Weights of a small mixture-of-experts language model, trained from scratch on English Wikipedia: 335M tokens.
Below are experts of layer 4 (counted from 0) of a mixture-of-experts language model. Rows are named router (the router's row for the expert), down (a neuron's output weights, with its number) and show model dimensions 0-95. Each number is 500 + 25 x the weight over its row's rms, rounded and kept within 0 to 999. Numbers have three digits each.
Before each expert's rows: a language model's description of what the expert responds to; "raises" lists some tokens whose logits its average output raises strongly, later layers aside. This comes from a sample of Wikipedia text that the model never trained on.

# expert 13
It responds to: Nouns and participles about careers and works after the or a, such as team, years, album, award, series, released, played.
raises: ".", " ", ",", " and", " in", " from"
router:482474536502509527470484487506494511526514515479439492472507503522521513502486498476484485538503520456515496501501535526555515456485502546509530485487524499529534496533484532505504519468501509460524478482508513511440548511486534557495482444540512487509480550516529492476467478462518460497
down0:523472542496544489489526516495481550470524521487518516508534508532518510477501530544498497483469508473485512447535503481483462484481524528503500505500474457444482490468453494485511525496487493488535528502472520517515492484467553477502523465525501514490493483506465493512515486487515519491
down1:467514526518498473503523495498497492466512528515478531507504495462495498503531510506499475489464463497490525489545485549553484493550505433501470490502452536477497482483501496533532489470451469511502530452495477490465501543508504467466534502535545480494505493502497520487501497459462513516
down2:522564486534489505484488459449478526518471484540485493494500485490494509500490485515521476517460533493501491491444539475492509506506485542517526514491498483505516460528464479471531528490491474476495537478467473520508472494465491483506486499531514484484492514495483510512477532535507505483
down3:533499533500545484477515483479509519498517539510478517537468479524483531501473510490486512490494507486481468494528468516526485477474493508489553544496490473515554508506485526522528496493474466483518478498509491528533478522517481512470532505524497476478485537496557503464488487462512449468
down4:490490507526545493512512524516492489489496514502528521497473474482525488476498506499485511511474502462480490463543536487492470506535500522510521495531469517461471530419511544493496512500492469520483511514541526526471499494485498499527497514494555504498472479476498519464529501494531520533
down5:515455480526498480501505501537508508495520448513502492541462497462492490495498484491493507481514502497518483512492527512488485494516508512536455561507487517480492492507486494555469497448519534501507524497493466480482448507507497479482476527476507477504551514499487478524507545486457509548
down6:488501509537508500505491455550525473498503503437553535508526488520511490490540466501533549509463485489491511489512488492506500501499478481460475487510476500528480497490477510519513489489487469495509487512498525501492526508494495492511462485493522546522486499514541551512532460528497510522
down7:485472518517517525514533445517492493525505500453479542506576525541462520464478505471503508520508509488502498460493495491508501492511531527514511508498517545515506501499528479503476509488503519472492487554488552480515494471522497519503486464532495487513513503558518462470498484483499481514
down8:481514503431494527477545511486509516453526500433508500544501486495486453500534482514508472522532504471529485478447516494522533479464516498467514470490507505455505481513504507485502495494467513471476542492461534505523489471538463462479483496478487466507491462489487522487496480483498491495
down9:498509475542470545453482483506554437461510478516494467476504466487451488486510519519452472494524510458528485496493508494471497459506507509538479519503519501521520490498487492468539468510494498486476522457516471521488483494500495523526493471480497468516506502483472474536485481459507487522
down10:481485507476522516527533488524492432544504534487517506508496524499518480510512499507497501487510497515501470445523519472486502506509488476506480547503505473506491537506490534478481470515508518524508498509448527528484471524488453461490505517481498510512518508501471512533508478512511515487
down11:485475490487530518526499477488513503496485503455494523487492522495474491484514495487462522512504507476533499531483536538507528472477478508517496511516520493502488510514503500466514508505529522523464482517500517511545552511459476515518500507507484443465467497508539482483538508464529535495
down12:462514507493498522483501511536502528482488481538509478494489519470471517497474510508527504513466495484531485476506504511532497524527530451485520502495471518524523534484528500468505524522464510532505474459460499531503513514536500491514515496483517510543479510472483472462523518496458509481
down13:475435498448518473511503535521539504507464488493475497496470470503512470527515487509491519482492529493508472471480480497525513477501473520511450548497494516486526494535508492496524513473435505461514467508512525444489501504525465468520480507506449538539518502504523517496473503474508495489
down14:545463490501452475509498484502467478490522483532480478491526518518533507444468494514475508512491489507531481492509541504462510513496495492484502539485504460498471557525492496542511486489493504519493515515484532460495492493483486571546501479509455491487513486481508536496521481542532547509
down15:450504490534519500492475498499452511518498488537539524523453460534534502530475508476498544526487511488523520491480484496520452478524485489456536521544483514480484481517535503515428461482461480493560540550517502515516501543494490476459486492484529495530503502504543507500528463465485512472
down16:524481516521492549514515500504469481529484522490481514505524472525532470482482519509502508511486520557491519478496524527526525475500466519531543510529472471509502485478491494519452480460479531498492491548518490503445475480479502478500557513465506521453533517499518502524491501523499508479
down17:522530504522490506509469496521542473482512481477497536511493489514525485503489482516536509535494516451495486507546490485529483526486487496494489475490507516528512468535490569497464475546488487477529526505512544507527471471510521506484545501513481485506531490507519489450511514508494514544
down18:454521514498548523463496490486494480456494504482505507472490487475478443518487496491511513483498476515481487454507531480516529492515520492509500510495484488477484454485536482498531486467559528516520451538522476518493516517480499495477475488465525492471525473525526536469485508538458498487
down19:485486516499551500508436468458461497491520518519513557501579483499470499521499487517475526448496489534476492521493504513495533526516524474531514473451497540498493457490508469480491486529527459484486505517505506478497529513512493513493509509509451518496468473506429490488516512540507468516
down20:497490524491490496482494476462516513498526488510517488492526488467467495496504490449545485530564529493515501499541497504546484502484493482489499495479514516467501507530461498515512466492472489476487502473554461490505482512507514539530439447484508480476531491470532495493529497464495513485
down21:493522517483510450513498503470525514538529486486536504498462488502517461518510561483494529512483538489507471525519453511509511486503489488528497487529514512489514511520474483519468469518512514479507487484505466535496504552535486494561551506479524502518541463466498489502510517473530490440
down22:513486497495497508514516477503473510503455494524524468524495506503502457492529487485503468459488523533519534484490506504484471524483487476506504522480479479556483539525507525492547521507495504498507517538483496494457493487486516494568512551482474512472474516532464500483520478510443551513
down23:496493477504527501515490498488510523491515493513485506539569541547491505508499507513511484510526493482495520502497493452482494512465519539477553525500511468495462466517490492481496538484516499517524537528446513507498468472494540446501522492533503446496511466502472471504526517467521502519
down24:521479487511533471537498483445523534527494483514479526479496500527478545519484497501505497536473458497531540478467516473530481514518485513511550492476473465538500480483494519516539500526516505490530480496528497498536511485514525471476469476480460488478515534521495509488465490541455443474
down25:525486468505494510543501499522501477487533501535542496437463516522477527502475463492534532523507501458491475497504512527492509526460542527497490474518480508475464478506472489492501462531485539548479458503516457504496522497517487527512536505472495526465493482503495493511465543479522513482
down26:473493483540513550477496513493499484538534538518521547541456511474525505502529506515506535495528510473462525491464528483484457506502500466541503532493509561502531513484542542516497505454533522524497461520507572518454449479449497454502494496457506488481558482525521434524574524502460490497
down27:435502513546484448491509506520479539508526490504499517503495549458534485489504485456490494484504470498464493470512510497537502505521545499499477512486526510503498479495506488482521528496554490463573507508472542496517500518461473486538517498508481489475472494498510516480510495487471485550
down28:503469446523452496472499519514470508517506526522491502522535491546486524466494524515469471531488485442520496474502455505483469506547499502472530493521506475517533495529506506508476510516511467494492500458512520523541514550471526497512552519538528504471491522517512504491532512541503489535
down29:524506490491487494498505540455528450501539436496525541530523485502518538501499521484538482488498504508516507477527476477523512528460555519550486485499503491512521530494506476454518476473518528458468535527501498472508453508533525490492520516490520502476487553505521475529525480511513493489
down30:477518496491471525487471522536491500487531495481520490487508496478507487521525439475543526490534519485502505509498503485511521476524523473509518479542504519473483505456531522518456492525533533499465461496495505490495486505519463491549460510470497522512500499504507522527464514478519509501
down31:470478511506488512516503531499492503495478493497510484473455496524510485522544491486512508532497515534503481500483530545461502505476491469525493467443508473500479491479489473462454491506494513494507489522495474490493488521467460494515479556503494503531531500479492530467548551511509501509
down32:508500473505489518545478417522497491502472535500512472472487477458483554479480497454504523542514479495548518499480477520474494502498496455482520530496508496460488494524496503538520482518555511505527459469473483504454526495516516537553488488476478507480564506479491548475515487506475504509
down33:523531521517499558505520444511514502540527513514513508544506536511458489457480489509493502455507497501489518511510518495505573483502501495534518458528508500508532472510517486543529526522503488483479497525455528492541501484484506462502531511529488484518486482499490506461539525500512471498
down34:481530487492468470515458460474497476522539509485470511555481475520454558538477496472504476477471480478474472520519513507504462524489490530478475467467525526509520506543491503503469515488492478540488457482504505501523556538504516468507506505478519556515485479461520503502463534519500504514
down35:486488493449532484477472520527479497511471478466478483507498545498474510506482499500498519503524498517492497503511473509522526541487460495456534478494520566493475499479484547468479525499506546511484522479478546488513534498506452499470514520525520489487485553454499549466491499500483501480
down36:455495536485499513418524512514469508459473515457499455499478559487518514505530515462508454511504486506478457497514508527481506472509488524507510492450525501475435505463496476530486519500520516505449512495462500487474492488481479512502497515476494513474504486486511535457519486475477491518
down37:463509502524505520444498555497487541582525462513478496491489471448505491501487527477489557515506515482474538500482486514539493503495471501495479487484562527462513522494470505543480524508499509531501483472470498513530526534496490499507497493528508517486472509518485471496529463484498527536
down38:460480502453487471520483462553502441514511470478526505449495493463466522505515500522481532485525505503485519475463577529468500513491497463472496493530527499503505512481515516439542475522486455476496506491482493474487471527537448481495442484483507497493534487490488525530495517531474556512
down39:486497492484487458471505504495483505501493493489457462502500499522506527494544512481476467467470511478519516495563479490524532497516538544480508479511483518472515523524531486484493501506520481507537489518394495526531522459506515516506529506501475480515503496515479446479486478505534479517
down40:503477493514537464492511502506522486515508499493467495523515485486479508451522484510484493522533529506469491516533519477522514511495490520479430477510490521509463511532512472493519531537516513520529470502476517488511485486471483529510498485540492451545493537498511465478492446510511478508
down41:488493486492507475504472503502506514531531508494491475513465523508530524479512476546505489434483533474471472493483472493452473518462533514507489481532510484500470509464469515442517487505476561515482464493498528488531489512515466484518457515516448538482511450544496468491504498490466472485
down42:487516490507502487515518495532454483522473543552590497510490436477507502542510492478490479510532512527513513520528481450452512500492518498515500487528527501514474477537515494512481461515548544503492445504501491562498483485491521502506472514450499475499539465453519458485490457482495508546
down43:512516479498526458475495478495536528516495498512487521519510532528492489484436517498504499511471499543549505514486493474538423513492515467475506472495483482458496506488510497491522524522540515510501524508485521452510487497544481496504536511512427509509468507496475489525516513519497516498
down44:501500466483483550562535441542454514506476510455569500485486479490502503554510473483523534468508484524497534504487507487499502483489472494479494496502495502525530511488493496491507462464501440501495504508526543526488464516521510504529470518469504496478484466537538518505475518477491478507

# expert 30
It responds to: Inner word pieces like ist in pistol and gist, or in worsen, final year digits, plus which, to, as.
raises: "s", "-", ".", "b", "v", "ed"
router:514524476464503487500487459482489514531523436522509489478512506470500487540455512464506525494499508522492521452540523478488479525487469504481502483475476433502452516496530498488504470527492503521491525537482514504515511507513533549532505544472504507510528513487529481477544510491549484515
down0:510531480502497478541495478471541482525491519476528504491496552478539550516491470539486507461516488468497526519502510495464494493475541479504508491553505486489499443544481470498474563482500519510484500501488503501491503457486500559480523520492517504488503501493518486498509504479487478493
down1:520491540471497534458518519505515485529507462495499486528470533480531543495531487514495508470579465517497485485488524523506543514505503519536497499485491487527491514494517466471489456528482484461510534543488472510533527496501490519514497472500489507514506532513521508495492467515450495467
down2:538466462492480492567505488512523520510475495470438503520476490503505493502471496523490528550530473532503488496482494476500558523477516506481462509463487525511501507444504503467510499493487511442500482517507462514489518527524541492480530554519485515528506483477482497518510454484460520468
down3:501486453527481477484499464512505518474481500494562490489503487480494491492499459501522511526554489507538482469452527501492519549496524515511440487494463524496540481475516493534505531471515525488512481500512497516483535519522451497497526538503518482490527478564493538508481484500461548527
down4:532472452473513509535490481483523523522483513472433512481488493543473477496488512532490510543481501473477520510498468498486544476503493518449445498486469474480460489513493504517531529513496461474474500536543505448523486469517507506505499488549487470481514500463483528468496567504501507520
down5:512509503490512500463527500482512522495534516493546502473497494525559556499531478464462525535562461493530471566500482467475507501541527502462523501489504501475533487524538465518504478458500502486463528507470508503477492442504521521523479487494473505516488488492516509469528478463537517509
down6:478527542568503489512479525496502452516488476527536500539494463529525523489517504475470448491510502470514481542502558496520517497514469465499495517487497512516466485467526496490471503452487524536491513520503544518571489473491493480471490499501502483490504528535510542494508466480491469484
down7:514527496522502502510518544516496509467517534496526505482510499503497474500513522488528513565472520529510461478521514467502467528517516491529527548533506480472542510483495501488474498486491522464505504510484498516488499457526464503516515539505515514510492505535512514535502523525459570492
down8:502500511502516461538474470489513488530537532516529476554481554434491501512495510471499506523484520492526471492524503492488491498506518517513509565499501507504452488537469482482450524490479511520491515507499493520517461504485502491532517483524507492469481511517486536507450497478513499510
down9:462490522516562552487513538475511473485559472453482487497475482516508544529514516476493452532494493462519545461502541499518500485500489519522473461480504517496481509524460540468506519501529523521487468500522518482541489524470489517491493523473518444467464549478483506531486534499464511515
down10:468494508453495477480489495445488502454463556540507500479493487514503492542542533452497498490520482490525490515486505442481504495491535510475530490490488502490528490505520473532521529453508523541506507498497512531492440538515481489519513487546464492523511449512527497505522514539458514521
down11:425511528508532513490485531493501520488473528472482494552516509478539503525511490505534482502501497499531498494519482513494521520457504491554528458490426490526523482485501502526481510518509493541503451485503511524538562497474496489508490479495496501460491506502505448555531483521464480491
down12:479515511494481495508525485496499519508495530535550503515526495481489474476587520507506493472460542477443462519503525509470519504522479453474498470504488473489502534527518543568525468502492460485478516438495527545500446495516473519528497495490463443480493495500499505492471520477509478506
down13:500529493529494504530473501520531548504507511422526484506521526499451466518502479473495536535492486546472540481516493503496526503518499531517507496496501495465499477491464499508465494522537552484493516527508473479507477477513442521496536490475503539516482484518491474516477489491495511503
down14:464492470456510493447508533467502543450518493516510439492504513531492498456466527465502502505537535508518532537483480464469497482523521505500508503501484460498488495508504459519496476504481529489493485507475475495500524537467541558515476478510512516530497509498489475499558536505543487520
down15:472493517482503523454499521472475552506488530477471459520436512468499531492511448476514422492510513477529523553484527503487477466497535487508577491513534502502508497507528530474484510520469524494505474470501470495489499512455447508451465518504535513482520528483503491517485498467506518503
down16:500492512476513486496509511529485525514519516527496494519483473498467522502507521492498521487494521533432495538488491534535474485477501551495503501518506472502506520492505479565494489500497521511505538468487492536490538494504480527483512517476516511518550526472479442523517484546538485528
down17:490455529481514487539517478515476507517548504532503504559506515484491497500463506463479474539529488547522522499517523490505538517505505447480495515505469497475504493531467552496503462501506510475495490528463504514484508507492512520480531473535506502480523486497527508450485469499471538549
down18:526482489484497496483497506513514470528462464504492496468508521476499534513476474497465500521451497503494480503516450503507482507514508495508533474491537542519479486476499514511491485483499488511551503532475484505486481494509514463482526475494486489458443472503471511512435495524510479480
down19:483498468495520507481548525477489510476492495470488481509513483471523495521483519470486510501503428529448529519469458493472505463486488480491563499502525459504514525495486500493531491532431517509490518549511536476481554522486478536500480510525496476498493486508488497497494480522476512496
down20:473539508510477493518541496500481467552503486477492491522497504470513500506480509503502451481508487513495477497464513514523512497489486511528518481510463461503497507545480462486480499508462506444495506510499520479480539510509542475516463499535500524504521488506507534474511565471538504516
down21:483475463531483511514474526532521467520449519511485477482499514482536489514476492498504467497497510529501498503518501541490511488513489517471527496531509502538470528488531508486495471491491518500492512493464491494512456574507513474508489536479541544512477453458485506528532518493483527476
down22:488457455478502467531482495489502499527482528494501495495486519481502485493509498496481513529507462538469490526488519515504494489528475480500517505506497532500486504481479486580495493510542476486497489504508567537504492493529555496554500460509498537520557474530486447499545498512514493490
down23:476502500469473474523451501479502509499452503509480474516511437479475509483507475478493527506497492526482510528540513525527467489513464453480458476445529474492549533513446529567526498520482536500487466522500524508513532503488527476509509490506453515462504490503488494478489510531496476521
down24:499565477479514497502530496514524550523542508525483484490494528529484489505493469457493502479521524480480568495479528494511507484542503486527517485526512493508480475496502431456504497524551500476528513503504485514511515521504477470488513493480492482516512489506495493509512497515494507491
down25:469492504479502527519496493460495485517510485493524482472539456481526499478508485504486480511458462480452520540499503511518496536472490552533492467531537483507536494524487461498448446474493487489506531493537478475514538513523502456447477487488501496555484495469518497496471529507483481503
down26:470520448496509526495532534493502487502510476477523481517497534512498477492513484482518499518523510511464515494462535462488494517512473466479505528422536498497496493478533452478513517476495476489471524538476495523496484514552504456523481486474498498533496474487479506492506459475496489538
down27:491507489521448505524503510475475477556467509504509477515490523518530492485530515518490494476430504507535485501463525552532460523488515482509485488502536460499471504474502497541545510488527459502541475524453511514510527496515518531551500538485506494494527533467494512475457502503452511496
down28:472531537505500477522501535501520548506436497483511539486556537506499524491470487517500536530463496477469469469491515489549506512508482446533449490512540517438482552512493478521475504502499510454512519527523524525478520477525511503501532471485495520474485536494487482486535523493498509463
down29:510496501506519505499526469537461518496486471475504517535501500510508543478491489482525519510472456521514531521537471534484459512511496516530444505500542506528513483558473466514480500487540500464507490475468482516516515521482504474505466498492446481448483493464485486521476466469449480526
down30:534498471506534538503472515509494522531483476545497486521505503492510510468492491472545489477538543498483498480507469511514484514559482527507518486490493506476484490480517498522495429465510521521510508500515518504476521537496519501467468518482481470512530504517513490489464501479502530497
down31:458476536461546490533504448523516561506449512511471479473493497500510491517447474464507535472499518536493505518503496535443505507462520516477486467507509536458502509481467506506503493474471484494519500495472478541495503547461546477481476493511514472497487531513497479466569498478447497517
down32:521475501483482509535517551479484480545495518457492529484492489488502487484539528505493538518521492509492507516508503481461488472537541522483464536507493512504493583488499438508464463480486535529554538497517510529458506498511516509477523481491494504547481467526486515489484481515505527525
down33:495519529494501494532505505498564500499473431487495479464524495496460467512477459528514558491514478491483513528489511493523477500515480473540497501500523505462471502514467487483512505484447465561520531496541503483521530487537500496445480488489510437510522481487515542499486465444490495486
down34:458524529491491470516482505485494501509534535510509532505501532501494521482552523498499503454511502515500494518523506471492501499521477523494537483516482510505510490476485465471537531501460502508501488454502534503495496486521541564521506485464496483534475472492478483489471474529507526484
down35:507527518485551494496536451517489509509456528560437522495545530493499533539517520487498533529490534507481495519506505463513496491518521473529499498483500505521547506504526461490511506468500499513499470475471485482465488498515506460564504524483527521514484499475461538511537502518498474475
down36:478503499503526508478529498489508514513454523511522482509471460508511475523449467482473525503525468499493516505502507472485469508516525506512517480509513514495540453489522530518562502518491476481538520498469517456488516539465508509508521502563537516507482534557564453453520514509485503534
down37:547507539543481486492546506486513523519431464514474478479463485518499499490458472493524509504522535498504489491501533505540489559505507537509517538554499499490500482473499508493538513522490543538510503531515483471533501579495522469471496520471470480521498474538495481523482538519545534519
down38:506491555488504488546553486512509500505494487475459484537517503490529482495534500492494515494560485523556502538502535496533515495519499536503542497521505474490467513525497469499512459505478491451500471472507517491497524537480514510490503544471547556468468480543541490520480493512490509459
down39:463485520502522511471474517516490486562474543516498519519520489469457525515521498537497527476493465509515536513476526515500449515487507486526492524472501534525460498491554533437490496493485508496498483481472488507454502450488462517555539514489483486508465517514546529449498497534491530462
down40:498490539503536493537484523481499483569507542501495534523509491523550520482461471546514498509542514494501497514525473490497511489488489496545527542473480506474532495493514476501444521523492482512514499505471498476506486512512485544470507499535526519527563538494469508516521501527519501463
down41:505479541471495519526497523489512491486520458529530472536555444470463533554495515494474497474511502484536492471479540477477522536504485503477504503525480495498507500449501517553492513482505505477497495517511451468530509522464508502515514538498469470472507546514542534506525521507483498449
down42:521471477558505513548531506471522490490526501510486503475516508479441520545503521500437510506543518518551480486482491533530489490486513488485511508532509489503502531537511499540456509481503505497544507442545474526512532512492596524509477495486488515475484512500499452489547508460466467498
down43:499516524459429454485480507500507497515499496499509468517525556527545537476449465488495531530496502494503488488465482497512524515490471510492482537499544500496516507499555471498521544518512497483484495499485527465529540484525462471502524506525494465512478505494498514489518462548503499504
down44:495444506529512474463534537481516506456516511563505472517492473525525481506495507500491494505541459470499532502492516534492495550493446535445475491509496487501493506500515499472546503504486521472512508495482467543501509474551529454470533504481510487513513532484478504501496521474501486533

# expert 15
It responds to: Digits inside years, dates and statistics, especially in tables and census text, plus odd pieces like householder's er and words like few, final.
raises: " in", " and", " ", "-", ",", "."
router:466524487482484537512502505488512416463525506526517504439498503536514555450473490508508529512496511447476480490514483487529508501472490477494491498518495534496498499496517476508458546499524554457471429506508485493501497478497505478516468494524509508531471505463459502499496541502507476510
down0:459505494492515497532512497507495508550465497540491482476517521477533506493494513473502548466498452500477501494524514483512491507489459519464540552498480517469508489500533481529508539489526471503496489476466531513534475478504528496531506506489484506486492496505450513541480493513494440515
down1:477516454461515542515500463483522531512521510518482533507440503522486469529525504459513489481496527517498490480478530518527549518502522515513482485568471493499515502444477506496478513446480521485508484525503503463431492520510496510514513493476502497496486483521491528471500463524526547461
down2:563518510533490482512509496487521454501471548506488500489474488506481483479453473510492478525465469532536480535513507482506540537466536492492524515508533513493486486513476530509458482520516489517463460513553509511518492478505484502488465516495509494473498494477468530513492522470491511459
down3:518499525521513512462493524525455496454530511554524493521465500505456538503486517483528508456481483510518492517493500476540520526505525531508486501531522452463487457540475469484484573503527507483518536498516436464480519496506492502524534512525525467493486470503515476465485508503496476501
down4:484525545527475510582500490517498478558509493468464523492458511469491505531549517494500535508480503535429535489498501527536555480494471493506521519488537488516520502487494489497480481515506465502486473506516517473508495465496512474541458514500520526512508508501491499509487477512480528523
down5:524470490544521543504510467473479483466498497509463509499517503541518500497489494529495421472473469520549520515522520503504436530513529548530510470536472494495464487463514499470510493523515504515479505511512475481517508524525514517504493491526477510486447522517531522521459493533455481519
down6:480448457493567474506468499461536439537526527532509524535527510508453517515515505480521498491541476479471488499502518465518497465480464488482532533468478476535513493446500558494465503495504473513514538506494514519538472510536544505499498500529439501467530515488545499498498512495533446498
down7:514502462504522496442525528504513523542557503474532493527528564535487497481498512504511530474498503494491522475499523500543497521471456498498495498500494504450549541480507479505502519475478475533563510495500531484534503487500504478505513476472494519508503476482512415485495498461471480490
down8:506474486526520505497507503488468536506501511498498515551524503503509475467490510494486526508519456512523498510524500478482524546499459501505533487459523478529472537496555459463502563516483494497500505524484481473491519483489518474580521497531466486481487532502532475514503516506517450489
down9:521515478496498478483522485471474514484526474486466507502485503516486500550516492508527475506511514497508537514495509447476488519476539487500506524473482523521481508485538504502524489494535515497519437551500467527476489493474546538511471530517505522493505519493513516486513518477553476479
down10:484509480440490522494483472511485488481525479464492510527492565509495496514486550510481506493521498517518552508534504540532540472493498488545498547501490531541534515519526499518486505469472475490502501478496492526494488478532486471499464513541494474569545564512531472493492509540477478496
down11:505519507518488488487477482498529467470491492471449503527520505482526520466475486498522512502494470540477530492521485491495534513489530497538507501550467499498405478516507513547494555521485480498500498516513501530504505509492507441492530471466444498478510493508534465509551520489552429521
down12:541459505465518510479501524431522539505474541521502445447488483534438454482514520508468502524507472458521501477482503475512524542471431454481489527491522492499496509520470514493516557497522525499519466478508521470508488485503500540502564531502489490501499510478511497470482511475496534520
down13:510492491495482497501482501471526493515482548520511461538522511533543513519521483492491517522518480488556493469533549490543545516543532497492511494484460484507551524512477477462497538467516451529482466491441455525538492445460485486491495517502454506458478507523512500540499493506485533510
down14:467518532541488514483506494496484504512495438504465509516488505510485506502473460492527568482524495470486461466527517492500466480497513500551499476502518509508523547506471509515517515480538471463462512507538518505503490537531491459506499489522469510537439478509503503474472497489487522510
down15:466498512469488517480487501506489566472490545468503525537480524511521491509491467495507485528528494512490505506514536495473501524525517471483501505484473479514465512440466489488509543530468508500516507487530519445540467518531466521453528517489506508478468525497523475495544460496569507544
down16:498496488493513497528480501488473533539498505457546479493483559527519500491543521521533490513528525509472484457531506528544521465551485485525483511530501537492500487500512439481519474508546512500496491494486484499497485484494470470497504486494510501489466516491490484522528500506527499494
down17:526502486510538496532481499502487510491520489480489511565517530486488480511492484491453484529525533515501479503524490463526504529470497508477509475461500509502504573527496496501512467479499457490481520520507478476525523482447476561482498523497456523478561511473481479473464525524512464465
down18:516499470526501515467495492509537520444502496483507454503511458530515479480503536522487516461501497480502528492488503491491485485498505492530474537499486496563500468506510498480515493493510484462503489516478532532517502435538483470529469496507506525521512509536504517467490533511523512502
down19:508501534478455504533449487494475500506497510477440493480467529553481499491470467473475473530515531496489493521453480514517509529479513489546465482458477486521483531446520517490473515529469482491489486494457494527534505498477493506492479536511523493511472474512511490485544474492508513515
down20:457545498492503555481529531487519493501517508523487478479499503437505530505487540484480477498480476440496501534524495528466488478510500485531501509543481504493491483492481499524518515558505471512500502469509522462507560511500423494482514467576465471582494429490501497491509514441485489527
down21:463517515441492509494518495516477477494505471498519487520491479501512467449556503477509474477530464518547516507503539541470502486509499481538519474499471522501530492458510498533525498514494545486507499526497491491498533520526451499512498516489538509519478437492448496539510501498484533496
down22:482512487537501480480488503485523476514490539515477497481470449471542548516461512517517494526511502482498467496492509528502502523527503456529461519504529479519501539475492547479521552511540486486508492502546500464506490500492526471516501508561492476487473543514532511462529499556522460510
down23:521527499479489503459492519540513501527446530510490488491484470497501492534520503498524529494506521510523493469434497511493529473535466506485479455435480506510463455501539478498497499514502524511491518458498477542538522497496496509508451498473482479506546449455509558492517517489451500499
down24:490494437490508541491539498528487524484504462535526490451451515500477539461492518489527504487442504526537518497523486471441509512527521499458525500522515463494535514526510519479451474475490540503508532467511447455485473495491513474492502470469484470508484512519475504527498500493523539473
down25:490524510468488503501515476493523485517531512500491474539503477531512443450494461524464505487476499492509504516473451487518447436476526491501481496497492447443529539547475470479478488484490485472504504483504541531524517540540483480486507492495483491519474507449529488492500466467503498505
down26:537520473492532521523488534503504487496515471529514505469518498488475466485469543485513503491549551472551517453483486518475530482485490472546553512519478470492530519503493516531471501448490543484535489479516513473518486484517493552465540502489508485535465534545471447496502502518521509469
down27:505529497463477483481468472555537482500488490497475520494503487521523479421485477495506520527525518548464532521498534499509517501497541482479480453469506529502525457500495454496467518465509516487505495498519496534525491504455465528527512487491516548513463501488501511520517512504483507454
down28:462498512466446471520487511473506514536500487495536451533524522501512491514519450464496484479485501510471529518439534527500495515484503473483517507514529482513527506497477485500495486511540528537517478494491484475517550480506542511505499476518505460462514482527477499515490508533461504466
down29:460498481496486518473499495514521492455498530519524484491459515479486491491505468490478508510459546515495487497503478497500510492492519482449507482473504489460495523521480516527518467509484516511546475503431519481490518491507484468479482506538516515474534492505513523467512491489459497475
down30:499501461500534517529547515508486477539528490510484497517520488492464470495498517522513449496521559541459450499481492508546489533506519482519531534503481478496522556520545454508501510513509484486522489503506501557495576502510525553498477464493513500478505470535486487538530493525507504527
down31:511498505557461488499543476545470521521515500487523521509476524564484477507465511484504532481472501473491489493505471496482493525523516523462459508494489485535495522500484523534513473532484537475516525493510503515487468512492499494467515496523500480506488546515522485501525537488527473454
down32:481475506516486487519549492502505498507506482515491470548546537555488518474469517475486491462480445467508494514500519453521524527521520482501531559506534456462463484452500484484510511498507497510517488486507545499507477540523555534485516486507503488522440511494471515562492501472489483521
down33:511526464453481468489504488541493468486532484527459490515474486487526533508474483447493536493484518511505509441515515560480472487507488507460492473511509489481467470508537479533516484519489515494510512507536474518550497485467492538518460502491444477491497494498526528514488493483497473477
down34:480471487516521500489504506510508491521499556492511524486494530479481471473498487518537477499483492487505499498455508504524521508470547561528526564498474460478512485549502486544521508457509486504495536476502487489468432493423543492523497536509448515533522490516527526514511498513493504442
down35:506509502459523515525531524507505549542493501470530491551499461498487507531548503485481523454487515486518571532485496509526506541503474496461467505480482498520509490468520496511474510505485467528496495477480543537488519487459511509506504518501546547465490464508501525466487494490481475545
down36:480483444524485496522503516497478518491484480474520487503495472562485496488518488506481496517490542487480476532493513488495481526479538516508503476495540536523515524531523464535499558504448470494500474497516502505493497498528497491558535503512503476497505450507506503523469523465456496479
down37:518511506453496491445515489451460479511483501519447476472517455528476518558506489521495499494510484507473479492494507514507477543496514481495457473481484485485534512509504497495478542487479516482508527564475460490516555502480461508505487547528498501490453513470496524501474487519473494491
down38:479507469482486518497472507494481503523521542513507471519550467507493460497528506515498508489463486496535524490496499510489508499480537520490531512523523519504526514504472478507502542472515513522503493543524468490490463533487529516498524471529497483468497474510493508519518491505521518494
down39:491548455486485501466505512488470469492568471466519536507570569477512538515501556469500492498511459504491480523519535503544509548498518474552494435451531483528485461505486549489516506541531511491497473534463498484496513496509510499526540500531498495518525515500485503489509521534483507512
down40:524522518497444537461554500452507512485514499482531488512534491488461491515501513443470519515522525493488530540536473529467490501581518496530481499527545568483485504541445507561463527465463478436488500506508507503492461500462454522458505448497525525541504514484486536516484481484486522492
down41:545501483499479477514524539518530464492495468487511442497549520511476515513482470506482519498495460492489511530512510517490503503496493515443477467553501511472518549534477502485508566524492508522502496503502509510495468512547514515480514531487559514505525491498471487487492496459491503507
down42:488527487489495485454535504482513481494486498503453518495491456472509492453502500500528526497512486501478475513492488490496470480505477482487486499524468472517540492506486544506498524502493550482526510499523503513537531519491541507522501520505489489550520542447471516502484494475532513562
down43:561486509452462496530496544471473499540469466495522512498499493537504507462461529534478496552466527470530440509475544486469508495503492521488524504513505464496478502485490492452471495522509533489475494516516516502511489538507489492483524481475561481503499502475517495468515500517498489485
down44:471479508518497492498496496544513502507509473515501486515479496474537480539464485502497517500483486524470530472510488548537515507500479501504491509468528515496503529502514490513505506505453506484521525513483513533505504495526514509546510503512509451517520578518490475505477449491517496498